Experts of a small language model.
Experts: 24 experts in each of 10 layers, 96 SwiGLU neurons an expert, a sigmoid router.
Training: a variant of SOAP for the experts, 505M tokens, 3850 steps.
Below are experts of layer 3 (counted from 0) of a mixture-of-experts language model. Rows are named router (the router's row for the expert) and show model dimensions 128-191. Each number is 200 + 20 x the weight over its row's rms, rounded and kept within 0 to 999.
After each expert's rows: "raises" lists some tokens whose logits its average output raises strongly, later layers aside. This comes from a sample of Wikipedia text that the model never trained on.

# expert 22
router,202,183,219,224,185,205,205,219,161,179,194,217,174,181,202,222,255,192,202,204,210,202,192,194,231,237,196,184,228,194,213,198,233,161,196,193,190,176,206,173,209,198,193,191,187,191,203,204,209,173,219,206,257,189,205,181,223,191,187,191,210,177,229,206
raises: "of ", "and ", "on ", "("

# expert 21
router,175,213,219,209,224,229,155,233,167,184,170,163,199,205,196,206,219,223,187,150,226,205,198,213,220,211,220,211,205,190,226,197,205,206,187,183,171,201,168,218,150,199,220,205,193,200,183,209,164,207,190,211,238,171,204,213,176,169,194,202,203,227,200,191
raises: "=== ", "== ", "===", "==", "."

# expert 4
router,240,214,249,195,198,188,231,218,214,187,193,215,184,171,178,200,173,196,195,195,204,198,200,194,206,200,226,204,171,207,201,181,201,191,206,193,216,209,165,193,207,192,218,228,220,209,167,187,188,198,191,173,216,204,212,202,234,166,205,209,230,245,208,211
raises: "a ", "former ", "then "

# expert 14
router,242,176,204,191,216,206,212,209,211,180,189,188,197,159,172,211,203,213,186,184,212,186,207,193,186,221,178,194,208,241,202,218,224,177,171,188,182,264,179,193,220,224,232,205,219,204,203,186,199,184,152,157,221,211,177,187,223,166,211,207,217,243,243,200
raises: "s", "1", "i"

# expert 13
router,204,165,210,215,190,181,198,236,201,200,207,202,160,203,195,202,229,206,205,203,191,220,199,211,213,213,191,171,235,192,217,217,205,202,177,195,188,213,162,202,206,168,201,216,209,182,191,182,189,175,191,187,197,177,225,181,168,206,176,191,213,192,200,215
raises: "in ", "of ", "on ", "and ", "for ", "with "

# expert 19
router,193,209,229,217,232,194,226,228,184,215,220,194,189,209,183,183,198,219,214,199,230,178,190,224,216,214,202,182,223,182,240,192,226,191,191,191,193,197,199,178,179,196,221,247,220,250,187,182,196,199,197,204,213,200,181,194,206,181,232,179,214,229,193,193
raises: ". ", "-", "ing"

# expert 15
router,206,208,220,205,218,213,170,204,207,198,195,192,181,189,180,192,193,204,217,167,189,208,169,179,192,193,187,193,207,188,216,226,193,213,169,180,180,193,222,191,184,215,220,171,217,278,198,215,188,197,208,177,208,173,219,193,177,204,197,175,208,204,201,236
raises: "\n", "\n\n", ", ", ". ", "-", "."

# expert 8
router,197,211,220,221,203,218,234,207,196,196,198,189,195,188,198,220,195,187,193,194,182,200,177,224,168,212,205,175,202,212,209,245,196,211,193,190,219,219,200,174,175,202,227,182,196,244,184,197,185,184,217,185,235,196,200,172,246,197,230,200,204,219,218,239
raises: "an ", "a ", "the ", "then ", "thus ", "its "

# expert 23
router,236,197,193,231,208,194,179,195,214,197,167,207,179,200,175,210,208,202,216,197,204,173,193,233,165,195,188,181,227,208,211,210,210,232,201,164,170,228,230,200,190,199,214,210,188,257,205,202,184,197,203,183,201,188,228,183,214,212,213,196,181,229,233,247
raises: "s ", "-", ". ", "th"

# expert 1
router,237,178,202,208,227,199,236,210,181,186,211,194,171,210,189,195,221,229,229,210,217,201,184,204,178,211,205,224,252,208,229,211,211,208,207,167,219,216,208,221,226,166,244,207,189,213,206,164,197,185,190,192,192,184,220,163,205,208,162,192,193,248,207,206
raises: "0 ", "–", "1 ", "1", "9", "8"

# expert 5
router,197,186,207,194,199,260,176,200,176,202,167,167,209,152,175,232,180,212,219,160,197,221,209,200,194,255,183,205,183,199,197,184,207,190,166,190,208,216,253,212,215,189,208,187,211,203,209,211,189,187,172,188,188,209,172,182,195,196,168,203,234,196,215,208
raises: "the ", "order ", "aut"

# expert 0
router,193,209,215,192,226,215,191,236,187,171,204,172,182,216,188,205,244,209,205,161,198,185,184,238,189,212,210,207,190,222,229,191,188,205,197,184,169,187,193,216,188,223,222,167,195,199,213,210,206,199,193,162,269,183,174,204,178,191,163,178,242,229,201,194
raises: "| ", "- ", "In ", "The ", "===", "There "

# expert 6
router,209,205,210,179,198,222,212,203,216,192,186,168,180,223,181,208,219,197,202,201,203,208,207,204,177,223,187,209,230,250,221,211,217,183,165,180,226,206,213,205,210,195,210,173,180,190,184,231,176,186,185,180,205,174,217,185,195,200,195,233,234,213,207,194
raises: "and ", "of ", "in ", "| ", "(", "to "